config.yaml
n_layer: 9
d_model: 256
n_experts: 96
experts_per_token: 3
d_expert: 128
d_shared_expert: 128
activation: "squared_relu"
moe_layers: [1, 2, 3, 4, 5, 6, 7, 8]
router_score: "sigmoid"
normalize_top_k: true
routed_scale: 1.73
balance_loss: 0.0137
balance_bias: false
router_noise: 0.05
n_groups: 4
groups_per_token: 3
init_std_router: 0.0167
lr_router: 0.000771
n_head: 4
n_kv_head: 4
head_dim: 64
vocab_size: 8744
norm: "rmsnorm"
norm_place: "pre"
norm_eps: 1e-05
positions: "rope"
rope_base: 5600.0
rope_fraction: 1.0
qk_norm: true
attn_scale: 0.13
tie_embeddings: false
parallel_block: false
extras: ["capped logits"]
init: "normal"
init_std_qkv: 0.0339
init_std_o: 0.0421
init_std_up: 0.0486
init_std_down: 0.0486
optimizer: "soap_variant"
lr: 0.0102
weight_decay: 0.0
lr_head: 0.0102
warmup_steps: 50
schedule: "wsd"
decay_fraction: 1.0
decay_shape: "linear"
final_lr_fraction: 0.0
batch_tokens: 262144
seq_len: 256
doc_mask: false
train_tokens: 2115000000
steps: 8069
dataset: "wikipedia_en"
Below are experts of layer 6 (counted from 0) of a mixture-of-experts language model. Rows are named up (a neuron's input weights, with its number), down (a neuron's output weights, with its number) and show model dimensions 0-255. Each number is 200 + 20 x the weight over its row's rms, rounded and kept within 0 to 999.
Before each expert's rows: a language model's description of what the expert responds to. This comes from a sample of Wikipedia text that the model never trained on.

# expert 47
Capitalized content words inside titles and organization names, such as Racing, Life, Research, School, Support, "National Hurricane Center".
up0,214,201,195,217,176,195,200,192,238,187,165,229,183,200,201,216,193,206,205,170,198,186,195,194,216,221,191,218,194,222,231,182,227,181,175,228,248,227,145,256,208,177,191,165,167,204,209,206,188,201,231,173,182,143,219,193,175,205,174,164,227,202,229,225,186,182,240,243,203,173,201,194,219,220,195,170,193,197,179,148,193,162,174,199,172,223,178,207,211,202,187,200,200,192,212,191,204,167,174,192,190,207,157,182,177,197,152,190,180,190,213,192,184,194,200,239,219,173,198,201,211,199,201,183,210,182,217,206,227,212,207,206,184,191,188,160,188,190,202,168,210,201,190,196,211,226,171,177,185,206,238,200,230,211,208,194,203,198,203,173,178,191,208,222,222,195,210,200,217,194,220,219,192,190,185,220,191,175,170,197,204,194,212,201,202,198,165,214,215,220,162,211,173,215,185,200,178,202,175,199,188,183,207,232,192,207,217,182,179,213,194,183,220,220,168,220,171,162,219,174,193,182,212,209,182,184,193,204,191,195,182,194,224,210,169,211,200,187,200,215,210,161,171,214,230,193,239,187,198,177,212,200,209,191,173,206
down0,217,137,190,171,224,224,214,226,228,183,188,210,187,201,207,180,201,209,180,221,179,216,186,200,189,217,171,194,154,198,193,215,210,201,201,192,208,196,223,216,208,223,186,213,193,194,212,214,189,177,208,224,199,187,218,170,231,218,195,212,187,168,178,198,194,178,196,208,200,226,212,199,217,183,216,221,173,193,226,193,199,194,200,166,203,215,196,196,171,193,200,232,221,205,181,183,243,180,188,183,227,195,212,201,189,210,189,223,199,187,205,195,195,191,200,210,183,170,166,230,197,187,198,197,144,186,214,194,231,197,184,208,235,181,176,196,183,172,187,193,204,184,180,232,216,183,185,237,195,230,186,207,201,209,168,184,176,179,225,231,191,217,237,219,197,249,171,193,204,215,266,170,158,203,209,194,196,234,188,204,202,202,209,228,201,201,187,205,230,178,229,199,209,210,213,204,177,203,179,192,165,208,212,200,187,224,196,189,258,223,203,225,179,241,176,234,206,236,195,185,203,207,224,176,214,217,194,213,204,164,189,210,257,228,221,230,185,187,171,180,219,192,195,218,181,186,216,195,201,219,215,185,170,197,189,208
up1,197,217,179,189,211,199,188,206,211,178,201,188,199,212,206,195,202,186,203,196,198,188,188,166,215,193,240,204,217,180,191,184,186,189,215,189,212,182,201,219,208,191,175,178,197,180,192,174,181,179,194,177,168,165,184,217,216,225,205,207,152,210,187,218,229,206,182,266,204,164,196,187,145,220,209,207,172,225,204,163,157,209,165,176,192,190,199,208,175,231,210,194,213,198,213,209,185,187,233,211,177,195,164,210,193,202,198,215,194,200,191,228,202,184,236,198,186,174,200,184,212,209,215,152,202,169,158,215,186,215,200,262,194,218,212,199,185,219,193,166,186,205,204,212,223,203,154,211,164,220,194,232,225,207,183,171,215,225,210,191,209,222,206,190,201,212,219,234,202,229,204,213,183,205,214,217,225,212,184,210,200,207,231,237,178,226,227,171,198,182,177,215,198,191,200,202,173,231,163,162,186,198,205,213,235,228,162,195,218,194,209,204,208,173,212,181,179,201,190,187,176,202,198,203,236,203,170,155,197,198,199,200,185,208,207,194,223,166,183,203,190,196,174,172,192,193,195,214,227,227,196,199,195,218,248,188
down1,206,198,213,211,217,180,184,231,186,219,219,216,225,210,184,214,220,214,223,184,222,181,183,211,210,222,241,222,205,204,183,189,195,209,183,196,170,226,205,225,196,199,213,173,215,192,204,207,175,189,190,173,194,200,206,191,201,198,258,158,232,181,189,203,200,199,167,223,198,225,192,195,189,231,199,211,216,243,209,191,195,238,254,202,208,216,210,194,153,209,207,222,186,212,195,203,226,221,214,214,201,161,218,203,211,197,219,193,180,187,181,176,207,207,229,149,179,204,211,223,232,198,199,186,187,192,177,194,202,188,226,178,189,195,180,204,228,203,223,193,191,221,197,237,204,197,206,215,200,174,210,175,197,147,210,200,206,222,233,202,178,207,191,206,199,228,224,191,177,207,205,204,227,162,234,166,182,158,207,163,203,173,162,185,216,228,218,195,154,199,201,216,207,185,192,229,211,184,211,186,221,196,185,214,213,224,237,224,229,213,191,211,209,178,243,177,214,224,199,191,210,186,154,214,191,218,180,185,181,217,196,189,207,195,166,215,189,209,189,276,213,206,202,193,218,201,185,186,234,203,216,208,209,199,197,175
up2,202,159,201,238,188,195,220,167,232,216,181,188,226,221,230,201,187,199,208,193,217,181,222,202,163,178,206,236,211,203,213,184,208,205,201,192,216,209,186,191,197,164,209,207,215,198,212,180,217,156,192,162,210,179,186,198,196,215,214,183,195,197,185,208,194,218,206,181,194,188,184,213,182,204,197,196,189,189,192,235,227,200,213,212,228,196,242,238,214,221,204,197,236,200,229,189,180,221,206,212,199,178,210,222,188,174,201,226,206,204,240,213,229,180,176,182,187,214,239,205,195,229,163,206,203,184,199,225,184,166,190,214,224,217,159,218,182,225,178,174,225,214,186,187,180,199,208,187,201,187,215,203,208,205,225,211,155,202,171,191,186,218,196,223,195,175,204,220,212,191,226,220,194,159,162,227,208,215,200,194,186,233,225,193,191,240,204,217,212,199,182,244,224,172,231,182,205,222,189,154,184,183,195,209,205,209,217,208,197,216,142,187,187,225,174,186,212,222,169,212,172,193,216,224,206,176,201,171,239,236,226,193,210,224,233,227,206,175,199,183,164,215,169,170,205,206,177,214,227,191,216,202,212,170,202,201
down2,223,189,214,185,217,203,195,160,187,187,210,218,217,210,197,227,172,230,166,213,177,197,213,208,170,197,189,187,244,194,198,184,168,187,202,225,203,214,207,192,182,229,196,209,203,199,190,205,169,222,186,194,203,228,215,181,172,200,194,219,193,209,237,194,198,207,177,204,193,210,188,202,201,181,222,222,177,219,190,193,200,196,179,185,210,178,182,169,200,167,209,176,194,174,205,201,203,197,215,174,207,228,214,205,205,211,218,222,192,203,198,162,176,214,165,221,170,210,166,239,193,210,234,196,205,217,185,216,204,199,183,172,229,198,219,206,185,187,219,173,209,178,247,192,228,169,224,162,226,188,162,207,190,218,157,210,196,184,164,219,182,210,150,230,197,196,203,194,207,181,189,167,242,206,209,162,180,213,235,182,236,217,199,228,254,163,196,202,230,200,209,167,196,222,207,177,202,172,212,198,214,183,177,171,149,193,188,201,196,209,210,200,212,212,170,206,224,200,186,209,166,218,188,185,229,197,188,212,192,211,202,179,207,200,210,191,200,243,207,196,201,206,180,161,205,167,236,238,198,225,181,183,214,204,201,235
up3,196,229,225,217,211,232,212,209,215,209,134,188,204,197,198,179,214,228,152,236,222,213,174,225,180,197,187,192,204,182,198,181,211,192,189,217,201,180,181,216,190,206,208,194,181,193,211,187,196,181,205,195,196,200,204,169,160,192,193,212,222,188,213,226,221,180,182,226,197,222,254,173,206,218,196,182,210,187,201,198,187,235,218,212,156,201,218,185,206,177,229,217,200,181,202,164,206,189,199,198,176,163,210,198,204,166,203,199,206,170,189,208,229,192,218,179,203,181,194,177,179,218,193,190,179,209,192,206,197,217,189,226,181,243,193,163,259,219,218,169,193,204,189,218,196,170,214,186,196,213,182,246,248,184,200,180,192,170,224,217,210,199,201,210,220,246,198,209,223,198,203,196,193,192,228,202,179,216,221,166,193,210,235,215,193,227,218,198,176,183,180,216,162,198,205,202,232,167,194,205,212,194,177,200,219,175,199,227,221,216,193,203,208,205,208,193,215,225,188,218,210,193,229,224,226,179,220,228,180,174,200,175,187,210,234,224,209,190,185,183,160,220,201,192,178,239,189,183,229,227,193,185,147,202,189,192
down3,211,176,192,201,219,207,179,217,184,173,183,182,208,190,197,164,192,236,231,225,185,194,193,201,204,191,182,201,194,188,194,178,230,174,186,192,203,206,192,169,207,203,212,180,178,186,203,189,230,163,209,218,223,200,181,191,225,186,227,199,165,198,208,175,215,209,149,179,172,174,190,161,215,162,211,224,167,204,183,226,181,201,235,181,182,198,226,199,175,223,197,188,180,194,205,173,177,234,197,184,190,206,189,197,185,228,209,223,205,205,183,217,236,223,202,176,202,218,134,240,186,173,200,228,158,205,164,191,209,218,231,171,190,181,192,255,217,181,181,214,229,187,206,181,210,212,175,228,185,170,212,200,205,186,216,200,209,205,213,174,185,189,231,195,180,211,219,249,158,212,210,265,207,219,200,200,188,162,204,190,188,186,205,216,175,208,205,211,194,196,186,210,211,165,207,229,189,184,162,211,258,184,178,196,211,210,228,218,208,187,194,208,222,186,196,195,210,221,192,190,198,185,178,186,204,219,202,202,186,212,190,219,223,197,185,242,209,185,199,198,205,190,172,181,191,213,203,209,201,186,209,185,207,207,229,223
up4,221,221,211,192,214,199,179,190,215,185,198,185,208,173,215,169,204,157,212,173,181,197,191,191,187,178,205,194,198,233,203,194,190,221,199,235,205,195,212,238,198,168,209,205,186,230,226,185,181,194,190,202,195,196,205,183,231,167,226,203,223,183,181,185,183,208,222,236,192,177,166,214,178,157,201,155,169,174,206,189,200,160,166,162,214,183,235,178,182,170,180,174,216,217,194,204,203,202,204,211,213,191,217,172,199,209,196,220,179,218,192,173,182,146,173,232,190,229,183,189,248,217,168,215,193,179,227,176,182,210,188,191,210,171,203,212,198,181,234,201,182,190,174,210,179,205,170,166,217,191,224,193,194,200,183,224,202,203,199,194,197,209,179,221,210,156,169,172,187,163,210,184,198,200,234,230,201,229,218,195,167,211,173,182,196,228,206,230,168,190,210,222,208,196,242,224,204,201,204,225,223,164,194,222,210,201,175,167,207,173,202,185,214,211,191,216,211,196,206,214,188,212,206,170,227,206,215,230,204,233,216,201,211,175,223,211,234,185,204,199,233,193,233,209,185,193,199,217,196,194,161,189,197,194,182,212
down4,204,186,194,208,213,216,175,179,212,187,217,178,188,166,171,208,175,215,224,205,201,212,253,212,189,195,170,227,201,203,193,193,206,166,190,225,227,188,215,183,201,217,221,212,203,221,171,184,210,172,201,176,222,198,180,178,192,223,188,207,218,209,219,213,228,188,203,160,205,215,210,218,182,231,198,206,183,236,207,215,199,197,262,175,212,190,203,188,180,202,208,177,242,208,189,213,205,228,207,224,211,186,158,220,202,180,219,197,223,222,191,188,205,224,170,216,185,181,139,229,189,174,218,213,175,194,186,193,224,198,194,208,198,201,203,178,221,190,203,189,188,219,218,184,189,194,190,192,184,192,219,189,198,166,213,187,177,204,190,206,191,196,225,173,193,247,187,205,190,171,232,212,209,193,187,160,203,193,207,208,227,209,148,228,195,231,222,181,181,212,191,200,210,225,198,194,177,196,229,185,223,212,245,177,183,189,205,202,225,201,231,197,211,196,230,199,205,235,191,222,178,212,190,199,210,209,163,179,164,212,216,199,184,175,199,217,159,245,209,176,200,193,195,253,248,187,174,207,201,206,213,170,193,205,228,240
up5,199,220,200,207,218,183,184,212,214,201,217,200,220,159,201,235,204,204,197,225,179,196,243,211,190,203,240,194,202,172,228,150,203,198,216,169,221,197,189,212,218,199,188,223,233,195,221,170,226,205,199,222,205,194,211,222,157,218,227,202,194,160,177,222,185,189,200,197,195,217,210,221,216,185,200,197,203,256,194,220,223,212,205,217,229,222,172,268,176,201,196,198,210,191,198,176,180,183,207,211,247,212,187,220,189,193,197,235,192,215,205,180,193,181,215,181,198,236,190,175,188,171,189,205,236,199,190,206,227,203,182,221,236,199,194,174,222,215,217,189,190,202,197,189,208,213,209,194,233,208,201,192,217,176,176,196,221,158,233,188,194,209,231,180,217,199,187,197,239,182,189,185,196,188,192,183,198,199,229,222,184,226,185,178,205,229,199,213,258,171,182,218,197,205,218,216,175,176,198,174,202,207,206,214,209,187,208,222,228,188,200,187,173,218,185,197,239,192,190,207,201,186,191,186,220,202,254,237,196,189,207,210,207,253,200,196,213,188,144,206,205,242,185,216,210,202,176,210,203,178,204,165,203,205,182,191
down5,213,195,182,188,219,191,190,241,167,198,197,218,228,231,197,199,188,231,239,210,248,183,206,179,195,176,199,191,195,222,191,219,195,210,223,195,191,234,198,194,200,199,161,166,194,241,224,181,174,206,191,203,172,219,190,199,224,191,219,195,201,187,216,224,185,165,187,198,188,197,200,197,167,178,167,240,139,226,211,203,208,212,188,199,168,207,207,207,215,170,188,222,202,205,213,207,184,197,218,220,209,190,214,209,198,203,212,219,258,235,175,203,219,188,206,183,232,197,176,199,197,171,193,211,213,201,208,190,203,222,212,233,181,251,192,213,211,240,197,232,220,194,225,221,195,183,216,202,226,209,209,181,180,228,233,196,187,209,207,223,162,190,228,179,204,199,190,176,196,179,207,194,204,168,193,234,182,198,196,165,231,180,203,202,201,160,197,230,184,208,207,189,195,192,200,251,188,209,197,220,227,179,216,221,193,191,181,155,192,212,189,196,223,212,164,179,192,207,214,188,179,169,196,181,198,250,173,199,216,193,190,175,197,206,209,188,202,216,187,212,204,221,245,185,217,169,180,175,183,207,254,194,194,193,186,195